config.yaml
n_experts: 96
experts_per_token: 2
balance_bias: true
n_groups: 8
vocab_size: 1908
rope_theta: 10000.0
rope_fraction: 1.0
parallel_block: false
init_std_down: 0.00421
beta1: 0.95
lr_head: 0.00924
max_seq_len: 1024
Below are experts of layer 9 (counted from 0) of a mixture-of-experts language model. Rows are named router (the router's row for the expert), gate (a neuron's input weights, with its number), up (a neuron's input weights, with its number) and show model dimensions 0-159. Each number is 128 + 32 x the weight over its row's rms, rounded and kept within 0 to 255. Numbers have three digits each.
After each expert's rows: a language model's description of what the expert responds to. This comes from a sample of Wikipedia text that the model never trained on.

# expert 2
router:104173100161151148139103162133119151150156122099152137081119115104175171204160193099146091120167129124169133174156123122048091074119091112126135067082094095090156145182083103074138132164095087155134095174089179154147143115116146168111093103133171137151134089103228099106147082150097134108117161052096149160153152126117168088138105173100171109076106103148131092119131117133078070128076088117179159133125117172161153124143106130103109152087139120119144115165119084096104137136181142
gate0:087174118124109138105208146121140086137165129165083101143124095186096155133131087169168116199180075117127092151177119165127143131070156154135126138101211123103083110191099122126096140126087162101147124124145155175181094110160095186165099149096109138104147140119138164100172055087075145116149086136154134174110169111174129126093128169110124114083189115113157068104117069139162125123149073111157141151117130114117125101078134147105186115144129136107164105080050156084146100138094119
up0:185039157157125163118087100129163150129100059102141134113164176153165163118107114106105135030141117141098180109102142050072096133171133097086084066155103127122143132095165079140121128147154102116152120073124145089078132133129124096113172157204112101177129122183143164148092170112068148090068145096130176142090151129130149120125134070130086144148117148140152177133140150176137090139103161110096135105192143133148155140090106078164114092156097120144134158174158131146113129145188113
It responds to: Short inner word pieces like r, le, ical, ular inside longer words and names, as in Armst-r-ong, Bel-le, orchest-r-ates.

# expert 38
router:128170106168183144128184141139164133113161095064103081081173136153131113156149076116130080161163115133138123103194083068111147084096104094146126134108123123124100159145064108069103134183151143103174120154139183159092120107163114144138095155144094153183143125127214144093132078103117142142119188082120128194125140140145131185121061189110083078047102109126118090101148122182168084128116131096150143104142154145174174115127129064094135148095127156108093112110107086114110135138140165
gate0:058158150220133098157159123168161171085135102080160127146108150143106161142156083119115105079063126160151108127111076094131169119113150225113120082113185182096155128153145062138099143092087159146129078113141109128095162137098161121121091180123107132122115141166143133147100141112163108078146116040157114191189118097128093155137150114125119102097117079143107100150139190164156113162106151159086140066126119115169139160135162083122158153104149144063124105123156105122097157194126133
up0:214122143130150124126084086128099087108079175167095129155127117144125128191136129134165092207099124174140140100117129224124129128127114172122176125057131134156145145151088154094061113125164087127105153052154122105154159103153097140121158106142152205124118131131098138081096178075136116161131135133172152167090142136110150078129125137112168145080120123141192136148148062129154123073143075066134121169102059131093133143142087115182118119130135089158145107135109119200097080143156134
It responds to: Word-final endings like -ed, -ing, -ued on split verbs and adjectives, as in assign-ed to, contin-ue, discontin-ued, enab-ling.

# expert 46
router:132197138139135095143175193160101185164143128131089108123113142175121171169158106175078102124147092157117084153193098084123097099099105153125181118144105144139116157088070035094102119192143121135136114116178196117109097135119164122108091159129093128168189122166224135112116116133131157141084156141154106127097117135118139094081086121103058085078109100112144110130140097129093106142174096104162138105104149174168081076134126124110131124121159140082137083190105096135064126145111118
gate1:135149145091146147139088141139167180111163134098067158131141157146145183166199131122129124141116189164120132091225142107138128160081181129093161158112083090137122110157094140126105062103098121107131169124100124094106134124131120116109116185124159098147090147172138137106117078055112164174097118107098148126111099110162116085131151130145069099127120119162174130184121057160094123125122071046172184146149144168198115128160135112142147132140106142076177119178068163152101124116166073
up1:179017121181123150128097128118162114039126129063095141107159143089112161157127120149137107152119190131131168136138176132121106118112181151140161123140102111086147139128144143128110101125128124137152128187083113110132173125121043136147157143097130045134095149159082080129162132098115152084152117107064141148146123083146119070131149124160107135123140134165121126120105100144147150159115137062132196136166202156189181108188103112164120152126143130119210112128088100137144104070107069
It responds to: Prepositions and particles following a verb, such as under, on, by, for, at, up, as, per, often before the.

# expert 57
router:134184042189118125146102145163125159104119159102179039112116136142146180149160109147108100117125083132155136159133084107094128107119137114163148054139117137155090156162038095118089163200088167115153127142104185084157135120140108183108109131167123133145130101132210136124095115044124138097090150086151118197098152111136106098099104127138076093063122132126101128141164088182144105149127119094141176099092146140172128125122140088149119105117165138137139139181070105125124120170183106
gate0:056185119097137129104155176120147149157123102101106135154134065080112171123122132104150109096097072162088100160185104116120103139115135103102119127152119097193094070091128093133101108160127127129073131166187143151122096072098134167086146183133151122119107035183139152188112082097104127148172163082130123129108170128101114121095150070153122128084126138116167129199185159229158103199098159140085161115137139147137139082161140080124131127152117116166100093151133113145125165153148137
up0:066151190108112068139183126139163135106121115101106134164144070134208166163098143064152126078188084110132099129136093137121114173131114079129174135139140146133160150083171112101152110124115165081119108093206117167085080140104132138104139158091143170136087142155110139188126125153108154070124130049178136100104113170124119142069136170131133118110151119159189125106175106175145108136114087096152183141095120106143130108123107106124180129088152075191152117138063160139116181069110144
It responds to: Common nouns ending a noun phrase, such as years, season, species, history, game, and suffixes like -ment, -ence before punctuation.

# expert 62
router:090230058126128131117164107125116106111131129079126094134130153109132166119119105083099093157170153107168109102145164148082135119104143091160192049097138119132098151097063109127099086193074146134114108079136203169145104121093105165120086172157111125151170136095209126102125114128112145098083149053171158184179150141132136150103114186089076100161128098133158129134151118165085116131131126131179141136112159107165098152103122097101120151120161170119123134149147067109095142136151054
gate0:156104129156122090159213147140143126078138162082106102071095079124196171155119150097141123155166148146124115058084105110196179147130129081144155167113154146094114112119071116177148104112130137163133132123087138146149095131148127160137121109109069158135106150119139067056192132117137157140132148148103134158142083072126082152106165150156127114113155106126137131149137102102102134131133053118143148109115126105124135107083218122067223148115204133119184110133117058109094123150109081
up0:151146119182084137117111130162078147127158191143141094124095145120133088114114079149133075120064123171175142148072114142102071162141136116162195071132184097120127089108139156096138116112180082142156106138123140178124113130123163135138077104097128102113136148154135102113120123132101167142171131148085140194144137155092165187172212093101183078101181158098147160142101172099118121147125155109139139121098081169151135102190160110105031071141115184118066095127133133108139175125114084
It responds to: Line-opening table pipes, == heading markers, list dashes and punctuation in wiki tables and section headers, plus a few pieces like torped-o-es.

# expert 49
router:085180105147119155164138113138112144118171118131189095069144159116149167140133127131071110108129054149091157111168080096096133054089161113113109098076184134193091151156036109106122142126133115110138111117105190154133154089142100130107100168123125165157154113140227117121170117084087112159116140110179180141139084129160122160107074176128122107078126074125150112151150140174135135137076118136161148159134082200192112121123114141141119129088172048150143089140108134102094137139139140
gate1:074128124130188109143139125135125151084130175135118160099181044116090109116110150122110126136121100061150150112112084069164136122141138141167154125138174129115099146106077132201104139124081128104220093153097172149136149082114111173110122155140161144138147125185126124151201092120101114196119155061133158134139135143100122132107112181149130130098082094114119062097111151223072138123143104122118152167115146136150106097075089176157157110112134117161141159083130134094076079061079103
up1:183140084129119183091118153141135104154149087115162149117196085120142083150059112115120169135101082128156083146170176086141152108176108124127120100134124205114143153148153135108129108104105128135131163146215103076123142160124053186090127149115109152129107124177154111134197153150119112133120144065115080098156128163123067161094182137119129169146109139089147091088134119112070103054117127163142145178161095125099060122090138137083095172121083152138101123088139131093061152075142108
It responds to: Last digit of four-digit years and numbers, often after 19 or 20 in dates, e.g. 2010, 1863, 2020 census; also century, ″.

# expert 53
router:107205055131172158089154161160118155146136123080117091090098152197157154194151141105103091146165111129154120133179161130060147111053148121118108105077117145108103154089095112084127149149129103108133097157137200120104136117133092152121088162081120159131132119190234098141079159148134174121086121098126149168096094141114156124056106144106107112061127163136123138170132116140132109136121143117170106095101159109158118097143106150125161058124198155131173108180089118102087117150109126
gate0:120162078142122091146174188212061137139130155095089126147171188103158159130114126086073160104177141103157093113154097133156117159072163134134098122162129092196134105131135136184136068141079168121133173145123109102170141166103132183165177117117144165088158157115108172098182150129099093148131153063135152164104131135133111123112087108120177138114097113158149076100171081171135120150121111068152128080131129081159100222085101148087134114085136074092133134164098103129103110114133102
up0:132139048120133138176170145121096125057136076166070124123210107106130175067139145104121171064141124115136172130155138132145139108149087123071101135145160096187110144140144142126115089148172158147124114129122097117129119081075131130153178162139227106103157234122116161118143119156133083086130105110099138171162100179133121135063180139097079108107112123115159160119104102166104087175134105093087123154166146118081104100079150132115181081134110098140155096113114175131108159126160108
It responds to: Pieces ar, or and as inside or ending words, as in honor, sensor, primarily, Schwarber, plus the words out and but.

# expert 1
router:106198109169145167119126104133075169114160113139141073109150132132116156191092134122114095144165086108153159123150119063091129118099100106174140119065156129159062144124078083110109135129114131106149101126153222159160139117164130170137097130133153151172184158136198115099145141092091119146076123099106140167112110139122097084084098090080125118048093120128140107115140085139136139170139198101185132100133145155171146105127153059067092080077160124099142094148159112107088124163197127
gate0:136156124151146152159180126155136133102101067094133130103176174090058176116116130118089075132148125132174073060135138082099139121113113103174158155070126140139150181068101108102110117137092130103092109132044067152141108161131090193169172166135100122201159135158133102161181155185150117130120111139102126114099074155149157152131097133116097114118082107148131056098119108162080154161123117129200098124197162169143148144159135108078156142075128148106139174113153133166129163078116139
up0:135096142135170104142150112100095121118098137141120129060170062116112152177093082110197126114090098171100098138100122159129101158186103210126097095128106153091106107137130111200161122116120107161168151101179106158122095141105132134113156046072154116099122134137110126128142102108184145122129146173141116135077134128165133164120173121162175094166127125120121100048098110129182173207096135065104148066086137131149124141143110126145116124136155139145049179206168090141086119145099096
It responds to: Commas, mostly right after place names, dates or numbers, e.g. Springfield, Massachusetts; 2,432; 30 years, 145 days.

# expert 31
router:129159083124157142122118113141073128163175135096108093122117126155122187152108153180076108167162149133103150138166120077084139070068121095138145080108135183119108163159062112105118140187091144147128097131142138120169146135125147159155086127148129142183175123141206132141185082114102205131094111034150112200084119131159151132107115161103093072066107122105180140122148114137127113101127129092161123119126170138123062157095089105131119140115170136108128051193098117074096110132172126
gate0:097137117169150143093149131083159122096131117155108174113127129120097142156120145142148039099131139144161106107166148140160124203097109141137144111086130081095098156128086107208125141107125171141130094063072172184187120098147162131072198128113141159120182104177118108151147183137114124101124163175148154121086139098142126143130112184121152074083091172170061077058086112147111124128088095171144106139118147148140128127166135100090159160104125159164127137079153102141050161088072112
up0:160141104109149151059114144121078103143111097219144103118071129147167071125154109125138117128087186050106168148089145126102111132090131145152138107108073079106119044117113140172190131161091078132151160141158117160147125135149151126156113060148136071109129176149119080146103184079118189164112138101142086112141111069157153096099184148145183125091163102123129158126133141125092175106112119124133149142108109147117127131161135176146133097137006128165103148124157161119129123177099105
It responds to: Digits after a comma, space, hyphen or colon inside longer numbers, years, times and IDs, e.g. 71,626, 2025, 978-0, 5:30.

# expert 21
router:153167056138132159104127085133130133091130147127120101126098138108127143169103169162086088110118124142143143142157104090080069104115081088067127075159186178093142144152048122117162120191096142112143095079139170177134127124078109148164099117224147135186178094116205155114127104061093119182100161101147121183115088124166159120073125162093122117103102115103169166128133106168122178083151128097142114132091184135149097133145140106125116114079151139101136065173168125101103117127152127
gate0:105171110195155081186147142152180059086125113112198055161143110161110082133114106171121143108113137078093113130108120122095086089128177079086102113162160173132137158093139083148151107119053145133135132088166111100104133144095132103106111114109120119120137120101150145175072148165111129130132188154098139162138120215153094131126148140111119147093111124155128111117072081166127078116109106155163162131212202135041161106164114141101130135139150155067167113131103139103159157123175097
up0:163074152107080149123151178207092170168165085107104114102147127101172135138157077162127155129128088145134173157141120155061194137174140179129136090097119082103119116172186095176130118147163127126163145138123137097131109078080135129165070098118102068145083167169146111130115107126185145051114131099095125099160212082090148124147145135141103083131173143132098090147144132115108148137139159141101155178109122138159103137048111152103117094135108147154111153110115051118068136194136148
It responds to: Byte pieces of accented letters, IPA, dagger and non-Latin scripts (ř, ː, ə, †), plus 0, % and + in tables.

# expert 43
router:106202113142126148102140151124085150103154095097161110076147100093102146181179101136139139162161090159160136109128091135130100067098116099163132119090128153091089129168061079134140079198112117121107112110129159149151098108119158154166106169142097139191157099162204133099178139105117169181097142058150141166120126127124127094061116203101145121100066139129115060147164090139146091127106153115074146151147121173152094086144125109130156107083154140114161087187112087130147161192124077
gate0:062164104106147128096120103133185146107070110075139146105029125121079178132173129129195081079134102123122128130126104117137161199105105071168165111060132120152139145141099119131081174126059123153149081116131156197097145107153152123098155190163108061115108113161111165138101133124110105111085120152169133131120065155157115174076184122156110084147156140156131138110177121113140121101125061127149158139160140111198124143148129111092123098111144130120071183134082118140118149162123189
up0:142121123122136136130069171152125204083152102181084158069103099113113098087105106097103128083122112158143128109176171144151056118126107139108117105139151178141110138164100142120083136132184142076159127108072098129098115125140111117106176076157108148177124023158146128119170137127068121207123083126115156126142130188121154102123183137126135172165149096130120140158102113131081140145142172125128159135167136193181158160136153091073115114090093158166058102063148119092138095093109176
It responds to: Word-final suffix pieces forming adjectives and adverbs, such as -ly, -ary, -ure, -ous, -ious, e.g. popularly, predominantly, literature.

# expert 0
router:081140102144131137132141143147135169104120112163125086124159146188109156141128136126100097076100067125135157153170082114092155116117088148159148074125182175162084161114073111079137119215071069165175149103132158151145150171123122176162094105105099129170097136087255156076113100144095135110091182098194189162101142139193087092129112097096114115078100171149119088160128106148081118114141110133162097136133113128135100069145150129099122140116126149116144113134109129140144121079122120
gate0:110145116096148131124123114133134148156169144068166116124100163111135188068136181134164126175177171105089096096185126090172110127117145092133109165125112085112074158140094125095141120113089102102105099115155118152120106158121182115160068176158139139081190154104111155145214079095124229149131174164142175153095148120122104060108074171068102119147109125136125098123158114078103135131097127050157104111154125132151150174128125125156168107146158152125144137113070162107146194142192134
up0:147122079156137102177087124181105121079140141131094099121139126110089149161121118149125138095140146103170083114076193123144118111147134123152097133153107159098208155140071143145136064158103148090137111143148089101116109079123141087157084149108099108155125165123122128161117139080211117134047148168097159115088121121073157114180111097183071145154098140189086097180132097087150116222131156104127144132169127116130154166143096168129113113140146219126150126169167130153137080066098094
It responds to: Opening pieces of longer words split by the tokenizer, often Latinate prefixes, such as pro, re, cont, writ, ph in physics.

# expert 50
router:119124093126129193154115122129123077155160103109102159077110168127164154169160135133139140134135080206160121096107108140095167105114081153178084095129150114133115155100036050154126102171124146135155095169135140135178187125149103177147116138157153164147126123119255149103153147072117154133098122062138121119172109129102146085108100147085150128115134089125145171101156145146093105142127092097138128103150132164186098148129134079123129081062122104055163111130141085114075129150161106
gate0:130146116158073143129141105124154080132122150174154136121121121104101143119109139106158145117142104120184101124116183130112108141180047123093098069101073168112166129136163116124122121137115130170090143112084126138141140152137183094153170123096096162192034118210178093078125184159084130170184140081117110097169133149123131127087076060112157151131152107142110135129118121184147157130103135179148070212141139144143104153111203076087102138090108103129139114147138159066111072151122141
up0:105116089105106113085109152099140093070167161163137089155096171109156130132133154141162191128197176140135165136123119103134066124124125143176115146148118083153184152159149113091157093122133151161104135131156124155199141100105176167140101125087166161078119094088123148153106151140090144135168114121116148130163139143065134139024138148151115094104143127087119119159098113131152114100120134198101088128094088107121128209034127153141083166170156051080117115147086136171126092168171094
It responds to: Single letters m, h, p and pieces like km, sh, am, as in p.m. times, Stock-h-olm, megap-h-yllus, mill, among.

# expert 19
router:144197077164155133085129127111078158152120151136147105125091163126136161126150174117093063126169118129118132159133122098101113096120062072159108109111109179114105111160044133090067127190142087098169104089131209136165188136136101185123144110153148167149171104134199140107149126062104141154069180113143142195103151078180121127121088131102117058088084122129123130147168124119100111148128118117132097116120077162140131116145098081122162146084185125101134124154143106133120170141199097
gate0:099125138123144097155127063089138130148090118071158134148076162154160227140128127142051143153157118172207129120120133125176146117121082167105093072167082172141133117183145114054096168104101156135151149132102154125169139082078149144098139152120135194167096078140117156120137085100142144170120121100160087116095125119160132140123144121155118118129068093143097099156064162091119160198135106195087188111169166123150203099150105094142140135123140107086120150095103154104113133130088106
up0:105172181153086130128175092104134141175162117098114145116182081196131074130131073108167114070172089138106133093148125126116096117168112174166179145057185124117096104129136102102120135099137095138164060153133080130142164172182140120088115146144103176142138120185141171168106113113076136072115096130134134173105121147139082200117049139111166099148131139125133102076120140140181136137131080030087158164129114099152128132170143156127095149182154158141143107154121097077107124096099122
It responds to: Final pieces of English-style place names and surnames, such as -ton, -ford, -ley, -land, -ington, -ia, e.g. Northallerton, Finland, Bristol.

# expert 4
router:131185084140117140112115145144140131132154132113128112116105142130109168176143176170154118122141120122143139120140072115132131046092104087141120114087165147124092136191069067141104113167134120142153081119165198153114141134092123154153066169132091170183175118100189133157100064094081207160038136093144161175119099120157094126116094202081115090074125115123164131069083092165115091121137108080124111135120110163160133129113149099147100129106162132104107134171080105156067175132160117
gate0:110164117142085141105139163080135143129185121088122141145076158119112146132136125149095043201149164089096142106104129122099165154082109096120148093099095159222085111173134159116134137160134150180103091161075176140201079098108156166172112174158124134136107171133154123144163101104109113157128153115158126122102203119113131138105083156160147020117141148116104154062171087156105109155062110127091161119160120089090152113144110137106140158126124162135178139198116113159085105128148114
up0:086175115127114147145108123061166190176129103117099117178099134091147099132212140139109087139158126086088127102117119137137104173076128145145149117120144133176087130101112114128152098164162111193084070172085145091132206104121164162148120142141129158140141104127143188122149150151112126120165108112124125144118128130049138102120089133111169047054135137127135189124210114122148107103177155115126082080123126094120146109096020150120144132108180126149179092157119169140141099131181097
It responds to: Past-tense or participle endings like likened, acknowledged, plus including, called, named and list punctuation (colons, quotes) introducing what follows.

# expert 34
router:127195105132093145096081147123110133110136118111141076073122141169144123188183148163085064129169097140196115149164076122070177069073098114119133094101111170123104167134078098135117134116127106122146125108133181150174167153145161150145071156132135175162164115102164139097123070071088130164112194083165193177158123103118121092109119101054084109095135160145142139120137095119113118126165200136135148148114150095174123096088146115109106126119147134099128076165067088100091164124165116
gate1:127155159175112150118178142156000068075147126141136105193147162174071161154082115195066153133157154157237115152147166119096110092074131122147112087139122157151162151110111136134119077121131094079136136095080124157128139161070121132134141134161137162129160122106136110099135166142110147111155154164100102142133170168172138127112100126132091150089131111161087153103120132121125172115110140134133135105111132100140136070158107084117134167112111105081138087066097189146177145087186091
up1:082098086096126115138139134139187178125112126127129148095134132094192111148158127099148132156132131160040205173140090141159151119178121122101173160093161070132104138188113065091073175137163176183095120135173152114153099074181110134084145104123135118115126108112115152163207127121087141145136124083150134107113155111058089145066149144119191124191110144097154085169146111156143079163130125130145121144147119178107116183083125145056098077136127137120112118159168103127081114147094104
It responds to: Commas, mostly clause or list separators after nouns, dates and introductory phrases, plus ), ;, and ", variants.

# expert 58
router:092146134161146113134095134121122123109082101090128063076116129147127126152161116148131128164143086137166104102179116093060124094115141114113169083108128142163119144166028070097134161180134181111131096137101162127177175094103170104077060179163107128184119118122249129150132101107080198123146114117096161167070115099135154136148125146105100104068140110129135146160178127190140114087122147126159160152144141156140132092123159102096171154108135150095145089105129077095130085137183128
gate0:090117109117111148143098113092105133102118059059114122179173098143141158136077201199187140173156118092136136113172134102118133106145175153115118146145103135158119187154064125207090170119130100074171121139137145164122133089118141136126173163140087151130143167154132146146071120200102171159108105093177093074090150108061131115122155091155078134135135131090092136079133156105141115124177115099180106173144142147160130095090153137143129124126156203150084093159108133050162087141133115
up0:150139141084144163161108116092074102070118147093107093097098136143138110111130135123116148230145204138117055085125115090120138122117173084139141186130142112075102112098123126127155125128096159096118087154054163104141138047111136099094105139083064105159147129155138159125135122146105175120139137134116137102128142140161119096091136115160166125126107126108079132140087093114158148122161120101193168131124128158121196130072103155212145158110125159132132144109098222031162131097173163
It responds to: Stem pieces inside words after prefixes like pro, re, de: proof, reinvesting, Jewish, affiliations, priest, predatory.

# expert 14
router:121155078161147161109115142194119163115147096134171134164113143172109160152141151143110085094147073125176159086179132088118133113079078107089157086107094163153115141139115102098123126189086157112102090129110167184144149149076145146167113133112125107129148156127245188159187148101119172125045151090137139167161083127149134114136135142093087109100112148133108112132155087148115082163117091087122102105156135148104117073092116124154142123094170131132158138141068059077044132099125174
gate0:114138087138158071198115179143164126089116096119142132120133108218138078142206062065133116106156103132137136118168096152119146126130094152143091126130101196138087127105135138132125175102183169131134126120136124109136111147095166101085151095061094118139132176133155091177119154146159110154146170112071079093077142141111087164178094133130104123132101168091106157103158106137084161126092112116130126076158163184123146173153093168074129167078197164129059156115107071154100098141121100
up0:140083125096137203116076124120116118167140131201137145157074091163104083109083173100139104129117155128114128152139183166135150135113080130090107126115150066114109100134142129081132164121136177048090116068195168195141119145147117137149095088101138090112126127147164175151116108179124136163150146123136157095109106168126174094182173133172118141087135178108139143078110159088151099094115191178096126113093124177120109122123024120134155124108139122154103101114135080112132147116136229
It responds to: Second or opening pieces of words and names, especially ir, ro, mon, bro, inter, as in he-ir, requ-ir-ing, b-ir-acial, Bar-rera.

# expert 8
router:141191105162149102138072184165156128119128114113174095118144184120089196169160110145118103115118103140124175100187065127144113086108134112164147034095102133145121133152136091124071144134119170148132095115087123176143144110109115161121135133107120101168150121133211149130153046122121139114067187115176135139119095116166127109082094158078055090084097118152148139093160088147133092126125092105145146084099155133172089146154125170068100159105197163129084162147092147112111122157129075
gate0:134131118064090151097089159095083128128132124155053129096054101118124096112088143128145079167098175140105097152103104085064101125107109072114083146123119077124095126083123163118105102176138086132171162133113163156172106088148090167169138162117072142082203145152146102120157115154125116159140195124164181162137183112090162082118103177151166187089160169134138152144090100140171154164049173157109136110153102114148122130091161108146151127135068111154096122118150168127125188159121122
up0:098122107122131230086236169122104136152165158061110139090123096122162116100181124137173156113182118117115102089098137089101165145144160061124126174155173183116077097114078099066175131157100105115119090133122174068123146099132098182159052182152124082146106086117148102153127151130109134121138123055113138142117144141141116103127175157118131132121155099133129109137137118116114135128154133083136155139192098139125187057119130095159170128122102169115157130096087086109117167137184150
It responds to: Space-prefixed capital letters or first syllables starting a proper name, often a person's first name, as in R-osa, T-oni, Geor, Jos.

# expert 37
router:130142123155154147087136134147110162121160114079131112097168111143144171187147146198128104146163093165127125104132099065102126094068075125166116154136132143109129153083043100130065107178096148139160092127143182166156129135081134144127093167138161142159162135114205100090112112114076130098077120112141150160156118144065134129123144173079121086053090126168156159135147104153156159086156071128183161118134105153167072122148135085087105160055122126146168100100134082097089150113199124
gate1:128116106091112128141171141224080159086168138127090100080104110129148157131137137152134121137149122167128122135110156075087104081130078103143144102137155152142119200137122139127073085107089172142114123145062134113134134153146079164131139120102174075205227149141138073153139129142110105096118128131151107114164139168107088104094151147104065161102107109143189094154130090211061126156218121177136152131123157116113092070081125142123186157101132147151139107100150143118144133148151079
up1:155123104067131143143133158179095165073170136146120099115097146118211107132121158108166170094137129172123092140112130106125147109180129081127129157138155159108139201113118123153090101111121146109121182129082140085104086137151074198084106109117118072170213121083125103159071119126150113109130159125094130102154129149148071118136137166109093175131083107121143096146058065168112097129141141152079120158152112072126178104079103147108139120120124146153091073102118160022161133173135081
It responds to: Indefinite and other determiners before a noun phrase, mostly a and an, plus the, any, each, no, several, e.g. play a role.

# expert 55
router:082219130143090134050134130110076149114176113111115212117151136133116175126125094136205103124127146130159131113152085106079135097110104083153140077087142196138129143141064055125115150190102146118160114137134192146189135126109105127174096172080112154142145098115212141142155095099097171118097171119151151139124131170176104164117109141096050116110081118097128118157136121156152132080109106094157139097120132121138118135106141108105120129072174132127123062140113143067092141172170112
gate0:125120141146173137147194088099148113122137091107157117123122137146115124129172112101127153131183141183098140106131089117113149182129109080125114129114111149155088113155149114108036124099184074125134107104131175166113114138131109214135148131140098126122156201174130169086205136119103159061068094111117166128075195147177080110070099142117181126117185148155135134091188128153081151150110119025103134144194134098117127119122091145158103161112140160142133138128058153096143150103138115
up0:160121105142151111114197123103116120108147098098146114140149106090092099121144144109119068164138104127103119072156136124128112135135078171040074122139124178177083149151107133129149116089187165200131129110085122157139130199109153142104119141136109116156069119186133165126091119164158120212126087133108166128125154187165131153125120115130199100114130128157145112111118170181175092224076109099159156146160121126138118184058095121108129140113114144072078102126134078148086177121120185
It responds to: Prepositions after a noun, mainly of, also for, in, to, from, with, e.g. design of, study of, Round of 16.

# expert 10
router:079203026112099200144094202111096141143149065081074152147144177149119173170134095116119103112167146138160145104148096157125144136162126126140136144132177129110116152095061084087120163157146104099146098091093164149168107149132074115129105137151133127174115152156244083084160077110095164121126126114116164133147120174102148135109090131092136069038136144150166086134157087132125102135132131074144133152122142100135096125110137109110106170102122126158142167176117078122109145106126104
gate0:109203124158121147170151085146158116122121113131109157158212126151163153149117127132118089145166135162170131069149141112092161173146075155128157045150132139143134176125078135136126164084137113120125112104062155145126107142084120130128191128153140198176079037129120113160113123134162140090120090075081133115155142114139159202184155125095136077132192107141055096171145108053097108100095108068108169145122176119125100120155134129132113151088116144142140163148124133095131080093165152
up0:121171157120159188140094115148185132190160171099141175136071133124104109095065068168166125165095119195070108100112101146100095126100143143124115103144122135115173106091122088119106102107118081161146136151052148110112111100094100204138132151109154143124094116159135113183141072123121199146143124131135143087108167115185107110179109125061115100128115114190119077143127059071112144161180078151120112113129117128148120097151164117134126212098082163164132151141138133138196179093119127
It responds to: Short word pieces inside longer words, especially al, t, v, av, as in Legal, penalties, favoured, Innovation, Journal.

# expert 42
router:103122091176086154116160157141060143117129097121137111085119139182137162175117180122179131150119137152149131100154103118079092117104115135155137123111146177173131162115076116099139126156156120133140114145105168110136144108176138170168107143088117161155187092129239198114108138113071117135150138042135164149084129141130183135106080165046110097096129085137138058167116162129106104115127063145106124105115131128163088098132135114091116123060166163120101096176136088099105193097170088
gate1:089164077105110076099158149149135158122116118097159114145129166016133159111148138183126118171081113072186178112198139135164101107109171152143110121131190100153113182101039099163134136151110154150133144169111126111125174143143133124096147129167052104133091162105130144123132124151099113117118128099114128149120043184142228132127151138132119094166154121129172127118108117118204143126140173165137103138194110082124111135073113141156148097085123137122084135116075065127128109099110135
up1:146141092165114088155189117098141153156133086081146148184119154063170130125154153131117127151157165101175118120153171129112150126168166142151063130147118154097107082099101145114131133070118143155167094138103189148109101161172100161120114136111152092119093122157103163156145111167181190112158033079146126165063146089177168081098131172138117145155148085062112076127098131082151194167077086128126115090160072128151177147143132116136127098077113169121082138136158083134143180161135131
It responds to: Short word pieces built around l, such as l, el, al, le, fl, bl, as in Timeline, Adelaide, coalition, low.

# expert 63
router:110206094158112156056140164150089124140153073121151122125139100123129126193146138131112099143154105163077204146162127087079129110090131108122110093065165182118093158120090087072107137212079106078173132117157134164138137152112086134172082130160121130139186108144198088136096111094102158173094176112132152149125129086136142133135112147094101052100115161149187097172159100134113145126109137117171169121160089128151099131086127087112114109081171108091151090175143118099103107148188106
gate1:136230117123108091101090154166102134140143124176080154091158156152140167162137094188145114077132082160132110115160116104075128089184094124126093091115148126187131155118097181131123107174073132134136172182115150147143125185121150190079185161127163119164096092119138196156112142147195102090087109143156156130114133115112117174085108246124091112106147182132150097076094134153156137118190134133124152138140142129166127100135090069166095094135096124128107094168114121121146120104109132
up1:072132107145177148112128118101100106133141109120171118108081163133103139115087129082171180130135136056139147096158083090173140238074141104142169148122137102073143110113145110159182083134152081119154094168120141119099125166093178087140143130093135100102130174127090113075150172130138158085140114096107117205169170102143104077125167038095147112099097156182089115139174119098089093115124110158151096119148110109101090157141181119115153164106133166074204146136108110156158119127163105
It responds to: Single digits inside numbers, especially after a decimal point, in tables of votes, percentages, times and scores, such as 2.65, 17.7.

# expert 35
router:146124055122132151115106133140137154143148108105139068088151114167112154189158150105140056156128070101193098169199125075128159098139100153143152060114140172096106147149056081108109124189119124094136126124142202120145161146154102161127137119144162129159149134091201073105167166097146136136114154069155129179091090133094108116106144129092113117046155133158133121106165128126109111087204132078160155073142136123149127079094102069123125194072130090105121119152137114152117107148146133
gate1:124167116154090141145098094162149128184168140089140119092081139150052072127168130147084103157162154141176130122122102091131128115088150130101193117121104149119199141144056038119105092144152145118098112118083163096110189163087084148170117119123144144178129138116119143069112132083157156132155114116074144154116157098111105097130100153142125181108119112165139125182178172179082101097128122098144151162116199150152150068180128171124137160161198123073123105147078108149155137182156107
up1:143160140162070102149126085168134088104138158104190158138170133189151162126080164058082183111160138155115104119083138074083155110169076121146154145158111172105145093146124150167133118145109058178137143197105143112061127130121144127126130142139138142175056124186161111165117141109109139211099153104147098127079124158087118134102089163116152135050155127108103130163121063138150145080136115102055156129099131099106175115110110111098071094141123155171160099128125169109115190148145143
It responds to: The piece up in call-up, follow-up, Occupation; also plural endings like -ers, -ults, -ats, and people words like they, people, members.

# expert 47
router:132139078149127185103112125131133151134119080075142069120120139159139187118140149176075082161144202140184113112155093060098145115112088136158138097112150130156117140151021038130109130187121131092133084151179187143145164162128128174137105170140148119163139113140198098080155099110087130115098146083168154157121126130151107122112083173061126096073094137130184117136100155121130081108100129149153171114114106169144114099125152123131155096121152140137106119146103126108037138139189096
gate0:119121159080061121170113096105149135149125112171080144103137099139078168122170130140160131100058110083108158123107137165126122138150106111144149190136179131109115093086160144067068140125133142162124147094099138233091173186105100110185095128151133117142146128181121119159117104148154094080148063184078184159109107129150145130095080176104156131138122094126104197085147149087127103121150075162100119161175123130175171177188085146101139137139160146107124088170153118097097107152124180
up0:148130141164143128191130149100169134137165130122159053132119129128103115111166172141156102081114119174092137074128132119132171070129102119140139091099142151076139203137102117103145104154091118071098070161114130151068153133171149088121129167160147133141096056140146094125098111165139167146081122116109179169106173130122116130147079125147112101052113184112146183178118146082135103087165145148150147113181124140120203037098075083112127129158145153167158115117129121077119183172190114
It responds to: Plural or verb -s endings on nouns and verbs, such as burials, symptoms, touchdowns, devises, movies, boats.